From a checkpoint of a small mixture-of-experts model trained on Wikipedia: a variant of SOAP for the experts.
Below are experts of layer 3 (counted from 0) of a mixture-of-experts language model. Rows are named router (the router's row for the expert), gate (a neuron's input weights, with its number), up (a neuron's input weights, with its number) and show model dimensions 0-191. Each number is 500 + 25 x the weight over its row's rms, rounded and kept within 0 to 999. Numbers have three digits each.
After each expert's rows: a language model's description of what the expert responds to. This comes from a sample of Wikipedia text that the model never trained on.

# expert 9
router:514506487524507484451499502478518547487480470496521496479510500533481502535509495512507513500531500494500485490511504469487510439501499456475508466539502495565512558522476552497466497540459504487521561511496481481490552503455515535469504480501526484510499466526523448496482485493527503510532514535536488562517478483473482487503485469521510476500500522509475503508523463517525560494480482557500483486502498499485497534498512509544530478491531490434498521500522434473492532522494505506496484524464514516503510500489490514479536486472528479500527521494544501458492492530540538470
gate0:494514548502537510460505495489523430481526486482508534498474477475513492458551477471514476490508509476483492505495465516488515491473506515484498493528497476525453476500510498473509518508519500504512447531473467467485524529470497491498461519459514468497470490512511473460503484478501533529505486512518524514464510528524548468563439477526480473552481505506511496512504487461514511465486527500513515552481490497512532546482503516482497506493539482425498531489447480489504502527452497512512512479504531478525506518509486440520513493471541514483500525496493485525537519546501525466
up0:523519503497484515536509492502506529488482506525488483511485559534492486501499487487485540533511495498485490493523499507518463487525497495509514550518498461504535538458505485501517520464496502507477482530496455505521527497530509514548556537508520516518546498502466510533537513499508473542476508490499431523501531503521521538481528508489522512483539473470491491516521523461469509517533465487464544498543518504497508549498486500524508496462509509536553479541583529523459470501542499499526507487513458502482481568454491483538507489496481476536474481489519501526489499483509528508
gate1:509467515512474543487516485506511489542484498447493498478503547516501540525505466528533513474510529509525499486524528509503463488499489507500500449508455496521518517465476521524518484493470505505519474503502507478461512474528440474496492480457462479475473507513484491519513518481515526488505518523556481455485459455513467535479533473500492479499476540516472489497503483526468526507505486505478510553537532491494488499497448542469491487496494472514481524472476508526472517502444504508485490494499501485514494516499487470520518512540512468531487572520484518465574515566524526467
up1:463466499529525521460506534463483526498519486507497465516531506504493525522508496517480509475550443533481517513514480503514452539538517485514470508437504507497520544462510521512487513543505526500523489421525489493525528486456501535464514491440525496499479515538524473476511470440523514521529518492535507512468483465479470479520476486495484505504490486486518498519505480497450559492490549496482502483518520499501496470531497555528488480486513523485482492494500491485506499506531473469534526486489495513484511527481523563483527495509506515496474488508508506491441495474465482546
gate2:456485476497564507514464509494483521514484493512524534508515501547499517480439538508507516480508452478518469516511506511475511522480479499475497504475486470487474511457523547507496486456538494517557550480543496475551477514445556482495491488539510504500512486507481450520540542523537478534510536499520493507504530503485489496519531541503473433542520501519478510515491511524491509466510535524500486486472471456459506493488495469512490485507506498505493496520484496489521506512525485527497518474446539486521494514496485500477504471541461469527527505519501540547521485505516539517
up2:472471485507517499519486499475462506480503470485512512547547467482525501509503501476516522480472516495495476510537526470470451456516487489495501465473521473553456502444477536526503523468509521520469496498509495499539441505505494453460503447512512508493463487510517461544506497501522464487484524488440541505513473504514441535517482501508499487464501518493473515507523488497488499571495539512509480516509454530499509492459491507490537521514486476502502464505520479476481540499469454486506539503493530496486485499485547498488466466499480463497533520493451517487510530499515448507
gate3:484541491502488503452474527497510502535517461488504503495469587484524525483483483465499558491559483535457493486500517501492509484498480510473500544535512464503438500489527459510533486510510495477527474504570529446523504547498493507508506460518512527472478533498476488510498489485501514491523520507504519484556515501524494465529483512517438500542515493454521515512511475516514520498483493509511491529475485518495491521534495506483498445495540490503478503494474485482520536517512477516518496541497512525528449499548523486493493511495562537517521479496483549476472511519496504503
up3:523473493452520484458535482506514509527493507548520483513478462501498515510518512531486505517487473511424492491488481458521542545477473489459518458516477502493519488552526492548520476475442510471530467504517496475493479500521536511512517458495484477509448495480501499491457479524492463502478487524470485490470476490478528530526487499515527497502483512489544467497490479480518540532518511480545414489480509511470517514472476476484543479479505513529448500475490485473520562513530498504460486473490500533494468493498522501475470474514516508528493519500479482502532516526507505531
Description: Hyphens and pipes in tables and lists (especially election results), plus pieces of words and prefixes such as un-, not, En-t-ries.

# expert 7
router:477497470521509464521511501471483451479474487492585514488523489466510487475464489525494500498461522545475513482491519478486495483528513553538493486471530502519503527471500490503529512458477497492500511490503474536510513460460492508503488461453432526511478517457510481526530501468531501498499513482476480496531489525510500565521531500515467496514524511482497495474515470502551496480468542479514552478480510473507521510512502501503497478520524503496480486515456510510518460506509511482490469503474444546530495543497525520565482476561497497530488503514467535502504493454484518511
gate0:523480507517498535483454509481537514507492499478471524544537473509533454526515550555480496503499487529464506458490510488513507537525503505466477499523494502474483489490479492466536523505495515457573499493454493524525508512456503535465491536475461497508496497477492534552431534518474507517498476490489469483498469498494477490491463498491483499485532471520504505489505509474477501544494543497480514508467462497501508539528536522548518501501535516489523485467509526525501485491457495493524483443504479474471504478543497509433471504504533499485477475491513549518487481526522482524
up0:487489523508455504474516472536499470459530505447505479529512517481493494501509511504560490464477504516540488458556523499504521523449519536504457573499495543477522521514505512502503499527516465533497530495515535479464496519541509482489527471528459535494528467498528521490518513477519506512518506537459522483506467464499490526477533536534482498521516470497530494506495475530475456503505501504507489534564539502485526482475441497496475516464526487496490531550464526488546477531488500523503486525492521526508486506489517466485508502546492499540496514467475468475510490511498484493
gate1:522489512503481536509515487462532544498481488484500493528551467522508499512486487477483475462562502458485472489539481485507530513509491464504503467509525527527474548469518466482473454465445469536491455510512484522535537479487508507519474535492477470483506525507528528505503544495487490514496517501505506476553552499507513501515446497453514513509495499486480481470470455481548477470496500514479456513472489511524494523487491492522515540494517515474504502460485485521458460535477506455522443495475490495518486492529544493500491486519515453499532545482551488480497502503515519518
up1:452532498509521453520491510544452508500515496499521501494539494497469507490545537480478497484475473518496492497536468497500527454474499509469517504480525482479508473458489567530450512514534493497524509514479504494509517519541537525499465459515510497509495502483505500491497504464498478519511517509427536516495482557497492468483477483472438468521517545510491533511531502496490496507523491546548470545453514520482530476493486553474478474484545543521471495525493508471491502478514467507481497507444528524475509510486460492534536522493467495517483475491493544493501504490493484479
gate2:516486505473501507477526495500456506488496507520515515463484500550506501494523537525494468500475508516517446516546492536476500514491522490549478491481483455528550469514487483488465479544517505506483520498515521488470520531481526519495492487463520559503498494543506531493521456512509491482546454516506477529501508487526492523494522444539504505529519495535516461486505516480520509526454513524483492476500488491577479506495482521459456524481500502478513519487510502543476512501486466515537507498499466487452484516529453512481488465520473510478463505503524554432492519438500497499
up2:522459478513490525487507496508499531517509498486486527482491476490503464489465482517449466545505542502472473513482492493473528519481514503479459529509515466479498512500484521500460470507486528496522522510503501537462511502498499505479481466449502485457457500507447534523542474542496458441496490522479471527541475465520509522481531524480518480472526552554496489486480539458524487509498532496498482460490515486533436463495485521479503479478484495476502515452511467479465502450493489546511519483524463484474501494504466451504473470508497512520488527534495531511506505505447477511
gate3:528553549518444493496525514551478499457499531496473477531441495541454528492480524481461502545515489526509489479523507467487474470497475507557480496534471499507486514506459494481496501519491461502525506524504448495484499496545522474540472475498506492542538468469512483530517555514499520517505491462518498476502485525529486492479487496440501521496500498463504483513524513480511534507488521511511478532530552511471478507484487497505509474524476531481567483522472558512477485531514487468479485503500500480480478516515506486462492478508539499491557507511452498508534493511494481481
up3:538494531551504522483474469479535523438535525496521495500494499476519530470503541473503477487494486464510458524482513489514465496542560466474523498451502525492512487507509488538470488484477481520508533540471537522485514526444472452472521478477536546501490502499466510496505498486502517519504495514488442537518490488511479487522499487511529529506526540478480515514465497479455463534490504476499501455508507507492500527503468522500495492506520466544517489474540493515472500470506517458555511516538529490465524465511521482509501536468478535528457515492529501506506522537515532470
Description: Prepositions, conjunctions and commas that follow a verb or noun and introduce a phrase in running prose, such as surrounded by, into, during.

# expert 14
router:546451479456476490527536505540515485459494487531481479480472458527519478505473451508519503462464531474489508493516480539516491460489499508471479482526539446488534496461472516512496481467503519503539499501495495475498542525487495444483483456521519506510481515468500506568522509523431530489472501532516543500522508502504492498509484485487463488527527515486481536504504535483476494483519520542475486489473459492504518471476505486462455449465510512452482494521507455478538507499526480492537486480527530493503476517508553504490510543474493498497512514510524520494539499484490518487
gate0:483491523537540493498492467475503497520499510509524501456494447529477529492487471533521531469500529497489492558532494478491499493548479560508527476511516502488479522481531543483560494505538485442581509512541515514484474469480517468474477519493502527453491525496528498463497481487439483495432496508475461514498507487504501484490472521505520517498461519523504511518475483510499504494479556481476459490491504558525506479480512483516491515512492504516496520467467527492514487543501475559504517472498494519474489491477515472478513526480514488519503495455526478493467522487501451512
up0:499462525497497482535513502472523514499511530448533484501479471485503480520498522470496525472496503480493513549517490500505508477488509500514513540481520424466479503494497554503490512471501468465487484464484514467505512522461540486489527514483519528472500506489500487461507527490500478466537553509503477509481561540520505505489519527482532447539502521495488496466504525463505537518493523464527517515505503493524529499505464497520506464497458518557489468497454506510515519487474469449491509503503452525487495515493518533493528527460528537499473492474513475580482510531439513506
gate1:474470471497528497516554481492521514542547511489464510437463505472509498480481499549450476500483463531487537470519524488496539482523493524514513492486530519535496467480522530532484478506473494518509530522475484534493476548485522502483494441488492522467527567495485481516476537502503499463505479537494484536551483494491488474490509483473521524529471496473483505466515464449490505500510563517516485511478505512491503512495443485482515494528477489490525484505509547441532485479520506547529475503487522475483524521487485503491439498498520516476503474482490500474510501519463488535
up1:489491551548464505496450506527510495498534523516510510486511491489520493479462543478499484479489543501528507521511535499495493490460524473507517539492452486488487509487472504468483479526517473518522490485477438476482432453524499533538514519483528475506551443503535541526475522494506494514501528529484501541464528508483523525527519523516482475525508492532525507515496483544516469481488480515495533544507487500485515483534480431489528520485484515527466511512491510532534513524493497470480515516541479463481513489452494476500512547477449475522529489498484498465512515466499508537
gate2:492510467491453477459470499531512493519509531513535527520532454477533515476481502501487478446493521499460523529535460550488522529538534534496490506473516515526482453481500513481468508496532505524514498497492483550526486449496525513504493504521481497518511469519491532468506483493508525496517496562503470447512498507536515512464502509514542467510508498542484504506502486472489533488553507494467530535488458497468500478499553500509558501506470494478499472482515507446525487522531516487456519502488530488486551512457501499505503542527500515510467535542459520524540497488500521521
up2:495487506538461517535534516507468460499515468486494448507524520499477486517483547521549448454493491501480504464560517496523473511549462490505549445525509489543496538539494506530496515524454506488491527490469489468509490504536497541486537507477470482504467516519501523530477530554502488505510489518511506532557526549530472497548528525512482478494452487484511486491476494490512494496525503472490498478504505517472542574488494494472477507489475511500490452483504541534504507500498521513520504519497493519535513533513504513507462471482496447469532500500475504473492504481479517493
gate3:491522525524554514536495444481474519482497491498526524518499479539490504498461486497521518508462518509536467469502590501509488499544510458483484432513523498482465544497496494467491530492512488475522547544458521532513478500524487472510504545529501444485493464489470520484476502486486489480493527538474491474495495502515477472488524505481499537502551459516494482485504544502508482516495541510492490499513536520541493510531484495506493474509534503480507567529469489502492539485543464539549500477475478504515468478473500521480497538511517514525491509511505513473488466531525505516
up3:460444482497484520489513534516465495545512520528523521519520486464525509533512555494504528491510491516489522499490461511544506545499488478534498501515513457527509490496500480507504515466550502495526442510538494486503527503514502492510484524544502466500492581451488435544528463481518439503515463502479540518457516483489492488477524509511457498522503519514553492524483512504521529482539486517502474483532488494498495499471458512476494513518540533541516455527502508474513518495482540511507531465514464508485488489483493485495535490487494504504524512448503458456491467505494504493
Description: Final pieces completing a split word, often suffixes such as -ment, -ion, -ical, -ity, or endings like Pastora-l, Satelli-te.

# expert 1
router:537448498531488517498526543509454503494497503543511479526500474511461538513521438502489486495545492488480521482470493521521502520479518479489466483523481501527536563505480504491496499509485508473482493514508534482523539524471509520491474544486452472537497539473506466460520499531471476513527503494479496479524533502511500523462496466494488525487488483473467473473465484540506526487484453495488547530521524471496504483493515551432531520494463479482511518503529521498517472470495526480557502493457460492517479498535533495499503465470503483510496487527481486463504461460480523462
gate0:505517471564473547536511515496507505491514499509504509471486476466512492447494471533529482456495527504458514494490467494443414510530559464520473468526499518476567482526459474492479503490531507505513503519496510511483481522524516540498528521512461553517520506498532501521448510480478485518512512501516484536517493483539532488493471493537489472562459482490476502502471511498474490518481532469477525497535479471507484480511510445503515505509499475484504494503521468516542527546509482498516525488518484521495516505543533499479510501477506515543485504458524497514506519503488471527
up0:486534510540481519495530530476514505523495460497512578435511498459516490533537472534490488498469537498505490457481511534494493498551490473533526495543459478461497530492480511504487518522465529495533529521511487499414485550526479518501504469498463515526486508469534510546488502478497481515495494480550522479464510491483468518467517470473506491511490517470461503494470490486505471520516519489499503521478463470467477464475489481478512508480506519469489496503533491476519489498508507506486502528474470490492517542512464517490478485504491493459477544535516477547489570517509502516
gate1:531483495504545516520538517540476488519516515514513497488506465468468544475519501505509489485492492457468497502488503471495491467523513546513497525447509495531539458483503484439522508489497513527512498502500483509538490512471537496447456508515551498543529516505462478507498514521496525469525493470487496478520521487538521516557559481483465534484531535510519539534517489559455483511490525529482482511508468521523494487518513486519494484459543507452488519504523474531536492490495521518529493524561535487507440510515497492481478509501475461527508462481475490504518480484501512528
up1:476501526482464526455507494487527522487513471479506478450473546495474483497461487519529469455529523491529482466461521498464525509513500504491478520530516522538542494472551496536484502515514445455480481553512466524495478488462506495518541480500502500476492483483548497497516508524509539523525476529556501478539499517480499475485469483519506463475499524539484510514494485493534495496474508503487546516523497481521486490541528457484517516539523468550501516524524513497448450508510496517511549448538523483510521480495485486486477503502500573490494488497521535487515484511494482477
gate2:498477474491524505490508529551470484526488515550545516501492519514469572500461496459471519468505513502523483473448534477505522466487483451452465475503534521541524442481518469445480499502463456495511501506502475484460510488509504530505469491496472510493479546466468491489515478517473495509515512476534502522525515468519497471504500484511502476514468540502489499507534472497519565517482522473478488476500485513450479492499525521487497506491483482479473525513487517484490484481490533538533478539486515473505481529504466509490496542554509507495513518533454523490519497526506470560
up2:491497496479485553477538497467550488479506516473502531491472477495515471546496472525509501530450522479480494540498498520457507508513486545508467539477499506483489492496510535526487517486516494500480479528544523498496500477484522456491522487494483490527509512498502481534517491495494452484463486503478499491475440500477490490468507527498548501528494529500526525530459455497495460454511441491469495513517436505526508540526495485550521478545502522523506479549488507456492508498478477471496587503499535521490490483504477501503484514487499493444484464495529477511456491461478532490
gate3:472468486512507475465491500520454493503492519507527466449512512513502501504505524502472526504483504523496498501478559461465501487478431510454448495506463512543506531472515496496488543494505504515508495482571527515542512475502501549503462512459494511523488503531478466495487465493505523502460492529479491456480512510521503494539489479546487468511494511431541497510494493554530518481495507462529503505495498483504490507480499511472493523479494512518523549520547442516502504500524536499483533513481443459469511486489503504455459482497479485482499520476540507486528545494519527491
up3:470473509510484523498472510469454477569484500495490491525511476466477528535521495510515479468501459498496505481488512489479495497485489495467481518527520499467534513506509509497450513498506486532505508507516476519503486472505469481550518549496468513489508494520512499502543528499519520516457489509519502451495506474513541486504492465500522479557508542517507554484476513503513525457494513483479518554534456501432444509475496472470484491495482497508500537480533485509465491501511511460511538525511456456484494507516500542455484491483505500450520544516487508506506520406526512493
Description: Inner pieces of ordinary English words split into pieces, often after an initial p, t or f, such as p-ul-pit, thr-esh-er, rec-ta-ngle.

# expert 8
router:502512522452493505493463483503509491524540510470488512479513455527524439469514506474466500474447492516495439523524518475482537522484515484518511527502479473451456488504509488464505522495478477530498473469502502453478466542522541471496505516503496536460450505517532469494487453496528531509498505528468474505474488473520479506493492518478486488487514533495524526558471511466489456491500515492531463520522470540463530493508449498482497499534503530532522498497456485470485503479486492464482512546504457533491525518541481521460518480530526531501519483486502529510511512529507476526
gate0:493457484527491495464500499496519524487495504484535533512527525484504566483455509493484531499488461537507463519485497469494486509498517470486496535482500562452488475456472497475479471469514480483521471531499492521456472471473532447509543507487504475513474502495506451525503499482478489533536515470510504528500474500528513511493529471503460483513488490506485492522482498456529473538544460501485494519527467535522486511515526541507485509543518461504512510491488487458485491492472442462547514494498467503487512491482496491463506511476479519560480525435490468515481499458549487509
up0:513504496495499535531486497514512493493526479515522484525481520479486512520529510474501500478498493513523513441473503472480524492463574488477497469526519478534547515553513489482520483469500510494480533496483507470532551429466541514505536541480485461525506495505492475501487522482520530488484491489552467504488498486504489480538483543500532504484488482529507489517549516509485507501528472529461476497491543549488503471504478525470510497499504488496489514569499451516555488479485517568501554552523467546533461508516501498508516491512526503473473486491514503472511479486482492495
gate1:541517488495420549474547484515494559489513517463525511490560488492525511492510522507456506480509500498467490502483493505484493485521512479483481469538479502468496500465536483515492510480528504492517461489457523476478465528521530529513510552489481480492479511491491509509512526483473515541539481518562495471491472534479481516505487502481505519506466501511495476466509501484498502510460536499525559487536443480516510547528543462525502525490501533504476476476490498517509508475465505513515487489553524514522475459510528483548474488521456511493505491547556486543505503496499502482
up1:527529473498455545458534458509470562485492516494502505560495521498527495482511512530481453501522475471479508495503471480492518516528512456504501485513480536482493529458549475494500515494493564534531496527465541493456483533496531502492532540501494489499505514512511507493486517491450515556541500538528484502540491526500475491549483441518471482540499472502497495479511481468495479504459516509496541464482468465496517493540522479507495517505497554474493502502524503492507491507496489528518501490548517497499497495503518490540485543539477525469476508531533477544475483499464479483
gate2:514468469510535473512526499490459504470470495502458508505518498503530521447494509489512499457492508492480519529453447504492521533513535487525528533466499497539510523538459523476509493530494475538502510519445483514492545497507498550465501533528487522479475462496517530484496479527476541528531454511527475528512457489535486505485485468526513483461470484509478493527501522497535559477527482506479486527494483531540547454484502485475484527517492523475497482539554490493486452443490491505520523487509513509478499492482523526467490520493482531546504505525459519475493516493494534499
up2:491516495515517454514485476515437511492467518519486494427507468521522492464480481547535499445514485503476543510451507499509514511508522500545442513484510496571561474494472496510528503498488507511481531515495474518491503536493514492483522505523514467464512499505530524517486469468506527471468540516493495507510456506512476513505494465529541466501528481495543466527508590483469530462504453518497516505507466544535534490507492513482500500477534517490488502570514498485492531464496486493525496474514500486503478510512527488461501502488500518497504541506477505492509479473500498514
gate3:492470485497502521476499511530509546503501472489492490530539534501486469503487504483517550505467513489506476533522515492505478448482456472484531513513487503511506481522507495511471514508491488511446530525482495520526527521523504527524490489531489495505479502455475541512466489478478511500499513484524534493521471517455506529546526542515516488443490520438532475513573506519528568497475506490549441497497499495520469516473515502467485493523562498526519490495504510504489551476501513504461492521511520490522490511516516499493464465529473501482570465493514508480528491448491539477
up3:464503487449516533479507514474500518550505516485471506487475509525494488462517529523507496487501502463544506439526530508480495465533558510536538491484480523556465492511553529522481515512512483497480468460508519504507498523492460505498538515495543486483526489510513528465528510525501505515479569524477446555453496527543530537518485501473520474463499483525448454526516495466476511490501500529512508477534494496483490542531533499514524495511515500497477523476443507480518481524515514504535502530516491487518496492486523490500482487494513521522498550494493549472484462500484527499
Description: Pipes, semicolons and league words in sports statistics and match reports, such as League, Cup, FC, La Liga; table cells.

# expert 4
router:457518480485504447492492506530482481490528519462504450506491504492510504487500492508496458510506452494462518470515511516484490517497510523496466528508482532496486449505481504466495567526545527485496545513511503568533493511502507540571469493532455496485512501489532548500459511468549492497476495472455523481498498505466519507506540544500501517482497524505492540511498530466502478463499475526490486507496485452450506469529526485518483531481568470500468508470498517484500464486505521538461478482501467480480513489505496477522489467524488497463479478498522511513465482498475481538
gate0:497499539506502503471467498498490510499497490496530499505507515508472502446545507512432484501504464504463474453502541484547534498515510467509485495514524514522557478524469488458498518515507515502492514497529515512512506550473523516531472504481445504499523449532470508460462505517550504489445467468507458466488509533507509496459525478503518469504507513478467452457456507519522477494475445523499526496528487491472500498490496516506511535494511510473464513464515477459539455519502499512506496474502491446496445503481501509475521555502478460511486479484480553477505502509487489496
up0:488514543499477505462498535490492509484470521510520468483454496447511498482524507474507509495498501497457486466519515462481468510516547488473453532512536552552550511520508476545538500520484556493502476501444501513500503526491487495513536483510486531506522505506476552501461479489471484471520498482484505515492519535479499544481483492531496461508461510452504484455474477497540515503472482487501514502528488456443466558484489528513476509479512476501519518498486510527515476505514493504505489465493503487487485525465500481511476543497482494482491476434461533494495532501524565528
gate1:478487534469554463591489523603469475466473465491448512510497512473506474463523457495481473500523479512512468527474532490480540519469505520490476508485500485508525471490498503486525519504537510496497498471508532485507489499468511500533457484502509511488520473484525501460492501495480554477497488509508482454490523506491505468501502471520467529490527503499484489499497570539493480449495497514493533464520469492474520522461503507488440493478510486501501512458470509480542475479504458495483520509475523516512476511502528509511518470512514491512455510515495525515505545476521498528
up1:526475490535434514487519499470461559517485515511519482518544506533502498468487523492539514443522564471461489483527489486518520520522485521528487524487493512535482520497486539515498477509518526484500534479456518500504509515508463519532517550500492502530497477504509481530465506494482498521512524521510477517480510496494458511509481511495521494480526458479475474494446525521490485520484536500499513563470489460499509509505515457496471492500511511451517512514524442508536496514465540511469501554510482494492525436496510481459494528497477515476478546530500485493524468557528507477
gate2:500553453533484475487504472514488489519515575486462492495489493468509489551528491538494485480530495504498497476515508538459499454471469483526470488510523450477481512494459524466513493513535479489481487456462491481461475499505494475503526523484510470508538531547511506446490565528516517521457529482477520521489493477512473507526458481497470471506469513499486536537490524486487527493483527528517526509486531517516479510456486541492462463502494478495561480543524509466537486480515499475511525502484468474490491491517474477526471484488510529531453495517475513516507478509474514493
up2:486441447495495554527550468530507494463445417482466519484482508494513513515527528502495498541508529503523537491485533496555500489489515474501489491500534484472523481477485499516490472523476471542477527497457472490455540506493542511514529489489515496491520474497520495500510450482480491542458462523529485523478523491489460514507482521478530506506487471451521445496518492506464512523481506521513475489504536526512506506489497478482486497498475472530538501490487470550526548497531521479549476513508520512489506502540511503505515492507511506526523545494526517477460528480475524527
gate3:485525490515546498529480485498527554461547525496527440526481502494487473491510526466493508538483491475505490536503523502503507523501499476543480501517500503524483478488501526467480504510493489499472488486504484519517510490522509522514504500531504468512488484506528556481459488467469488491499528446483497523484506506528494451491495488503506491503516499538553532485447483493539476497481497517497521540528515465478469513512494485467484507559545530442458505534504448507505485521511498560492494513529529543478503451476527513481526484495490501464538418482521536505537523505471492476
up3:482502468506512505474515511527501484453499506511474537472529514495480434515555465515511530498520487482477516557468531474477491547465496469501485512475504541528508480535533482488518472544471521515496475517492545497493528478465497528475529500523480529479520522479506477515512521513509463516509514521520500533516473484445521527474516538512493519494490500485483495514475493487473526471543512495493474526526494515479512495508486507471523450499483506473519440451472510499517512520479509485544511479504502508560489460478541492462494532473516532498454535498510482447454460487548508494
Description: Words and table separators in scientific or technical text and infoboxes, such as species, data, IUPAC name, JPL, Right ascension.

# expert 6
router:494498503473516494477495494506514504524503511483508477499506475485522498530506465471517530483462482531517521458508521464468466504532496483523545497496544525458469500515520489437506510498513500515474500514489547519515524493560509547473531530482522503490501490487502537507465511471514482485450464517507482477521470497471495511485498474534510526498471472530570472527468458498507480497492523485533486488535480448498515502514499450538506529461524563520511458479490552535502518548533514514531534472514497516471513496501478504471504492543481526468509473476523484508516524486451491546
gate0:502478488507498532487510490506459498484478474543488491517504494499537514478498504502482477494519454482500538466485522527516495489460510497496482501517577468471485460462487532546526543482512514472485496484558506494481516491533468504470487538492515489517532558489507521518494521506520474504482478476532453515537470485474476523535482495488535484514525484531518504512460520532540489501474549522555484493468499491481479476510494489486482461448505490543455538482501547470492524525457497470505522526477498515507534513507558501548497505482492468516460477523484526496504487493487538537
up0:485425526542542491503561482526481511575496464499483464476484469545464494519450517472505487480498479518534499485519505493547520497519459522484527481526509478491525517506506479480472491521527484494499532509502520496440451494495476500487501505513461501485470524505494526497494493544463501451468485490488525480463498516475476470488495479534520503534497521578475531496475517452492460460480506478494518471459483504482509479464492500480525519517509489466489490487506519530508505502538522497551561498472467506503492503468517503525469478508478494494495521517530508508505485525470517503
gate1:552493473483514498557484492514486491495470480496500505495530461430465510520458516446504527479504508519455510489497503525446480482519533528526506507535510480526495508480468506457521543500507541513480515514531536482517472516506496501486510482462482492484491522527525513516530534504508463501528534478523498476490498548512533519519502475468498559521451468503491506475525464528482496511519525519489465475503524511496505561512487510476470506502525492517511536526526513473502523486492430504489486475496488500435467543533538499527491485542509506491483453499471461521529500515482523522
up1:485549540471468516451511509505541506522515541537495549484501533530505478514486483498465511521522451471506517481509496505505453476482509489527535489494495486532493518478518464534504479530497453510552509473462484465508497566472500555524503502483514528484453517484554507461521473503503505485501519448505482515533495491483495533452490517461514500524512535457514488500473479508505519501518491490493494518494486485511476527491480473522524483472451508488496428528514540505517484521528508483519501493485499517477505540468475472465534536484517504494461551490465518530518492529487471500
gate2:493456518501520474489490481513553548505510510498542499493524513516462477501483488489459480464492477519481492479498520509517503472471467524518500532481505526488539499536479509466518535479495462495516510485483506521453495556532527510529527479459491517507512447499535497494531538540516502475452467536529526506503494504544519508471473506532455513478492547511516510520508512491485529478509484477494480539517559494516513482526526508528543480490498475490464453496462499536491492478488534445498552451503494495478473478457500507439499501507500496494493507509482453530489520453457500509
up2:489481498461472499517505452509477528490509525494480488499483501484496447499513497541504535552530513499485470477537504493523509530446533502500474483478469482499519503511516465507497521529523526488494424522534418502503518467497488493548494470504458522537470548526507485473516459548496481471471525488506449483498503467475469505508508486516574485508502495487463505520503496499503495486459483506463472465484465474478519466514485480475492528458504490486475557493509512489468492529464489528498492478461511460498461538525469512529478493502512536477527499490478502495513500481512480524
gate3:511488475475503466493510453518492549496511478486498489517529511521523535497491483529463504504488493543521485512477495490490537474536523475518505497543511459492509484505516479481518487517483471481478535488493529543503557508500465507482504512468518503511506454510502458515520502486497488489526495481497502459444467488515508490483511475500543450563524540511511466522517524538523506482511533472498482494534455521525481489482511496485515486519509538499519496510526520491464470517498513489523485408544560477494523557481515474520490503514539463512532526482455485542538500466528484468
up3:496469480509474466511476509528507521474501496493491462518500522528509550484470498534519521485501506514485502499489525463488509476521525509543474537529512488506494485505466508525521515481476487532457512481461517500562527501514496518509433492480510506546492506515516539491487464502465551496543486511547512456539503479501474487463469491493496500517531466532506494495458475517510530526511560472518531509499523498535543514495471491503461517446534510525502489485516484547523500486526483495473469502517522536485511561461524505493512547463554481522511503488481529558498489462510519478
Description: Words and table pipes in music and film articles, such as album, song, guitar, Label, Recorded at, track-list separators.

# expert 13
router:534489530470475521493534529548524488509492529504512486506478513500500482456522555481522524549536492480540522492516491489505533509500513496479513545478513470512462478496528493525529492454466494509491474502475463481500466516513487455539549508456534501559512439489491526456508508509466476528517490482492503500463522514486487478515479426513518475463493492506457453479525520507501486521499471464513482507541504507504451496476475540493482513510467539514539492479532492517497502483508493500480520530537491502507493477483504496494483539446505533519508447522514494499505524542550515516
gate0:497465490490525447475485542463498498469478548491487542510524512465511525509491498513515459538502466477514473512465530534518499456518461534538526503456545468502519487515474529540466513539473486505507472468474520502478471524522465499507515454521516474471493503471561466463476502488545525502515501498501511478536479524476515498550479502515522515518497483510490508477490493465498498496487495485463488559493531491500508503493526527493485546510496522505489440502451533494489493489490467453456528519520519497499506485481480541498503517458472484474496485531495478543546523540516495512
up0:519556503488483507507512514486511527512512471547453540481477526468480465497453499465506540500470517527506524521502508499509497499484542448522490491550520503514546505513476517510528484496529487501505478471479504499538508478497521480549452517506529493457482466450497505507457513480484486508546479507494521548453526488516504514554531458506501528469498485501506508473535457501484496515503503500498472523488534484499542505512519446485479475470537469492562495458461514503502497470521479476479497497486501506533465441491515522452515501496457526545495540520484520521499502487528506501
gate1:522480535492519508474511524467497522520526562465515512509518512511472447491510500448515495473520494462520486555542512517531502531536537496458508496518489569473510519507487500529526437498538529557513472484491481518509484462490483533534517507516500524486512519526518511482464489491512484515483546518484484528476510500545500499507531525502524500537510484490527485489481420521500466502507498494500549560494514509524517489471496516548520501495507521461519524494488534540481519461477451483502505508504454477520507474448506514486477496505497500527478488476541525530506505479495480499
up1:522478489465531568501456487476519502524567473443464514474515481501500479461511561502476475507519516488523483509507534529519523476503485514536491511524479504539469503467476485493504511529485537513479509540511518493490511498540483507478517498462489477523490523515483517528471513439498517532527537505481519460553468508472467442484481512491502427515493540499489438515505528526502492490508468507473496479481459490513538506462480481477498480504511479510538468523501502523509532509473518503497494515521478502523504495472497478496520520512495457490517529489564525525516484482459500518
gate2:543480503522496471486512496521479499491517498519517544530509477526449511443535503549474532532485476565510508523498500478452531494485491505476478492481486513486540488464529485502466527471479491499473532513451500513490487531508502475504512492490493497465498466489462514543473509508496496444544525526471493537493453500494454508518554470512471502515457497507477529524504467495511510537454483501562483537509500527487471505510503447465502516486483496497495556513511481500433464537486511505520516485513518482517502479539535483540515526481507527504483522506479477496494484534514507535
up2:470525539457505542516459511464529507493529492497532462541506468437506525485508498513539501473574472468462490497529512509516480531502505510499478480547506479487483517490481517462525468490510533529514494444503502476451501462450502464471503528492491500527484484509510508476494520508529534473526501502501486496514504516505505505503483482529528528527464492508513439460476511480544464515501522474502538487551496508490504478512478517495508469477496477539465484545484529519537526474496474462476480500533519547508496498477516500513540477462497486519520491430478505480474512496520486490
gate3:486485524504470456495510479469505505502463487509522465521498572571499565471474485517517492489528477481443515471492519552465491478508460496498487492487486453517468518557477515510465515488529554502503481437533521481493472513499491502462513507525477531516526502533493521517516497537517508445483511466497515486543508501513452505480530477517515521478486552531497487460476498442507481508420501531521493484519502498512458496488515511510506497500513476469479491515502553496525497478501502480468521464505490454513510494495490518524506522486511524505510505475493473478515526497503500516
up3:447443512463508500507497477488515486523496498519522488494488557511501495466494509485505485531506438492481486490518487575446491469538565500481577489554483490531496496484491484484494490466489519535514478452491503473536513507534538507554535517534513500548523511536501470484521478526484506496550504500532526504489493478520508482488507543468504507533488510524504523465513525465483491480477502526509510461497482527525514529531509529539506507530505519511478500526509543513469506501512505481494515484512510482504544500479509501485507535539520482477534527527459487484511514463548506488
Description: Letters and short pieces inside foreign proper names, often starting with capitals like Z, K or R, such as Mi-h-ăileanu, Mi-to, Da-cia.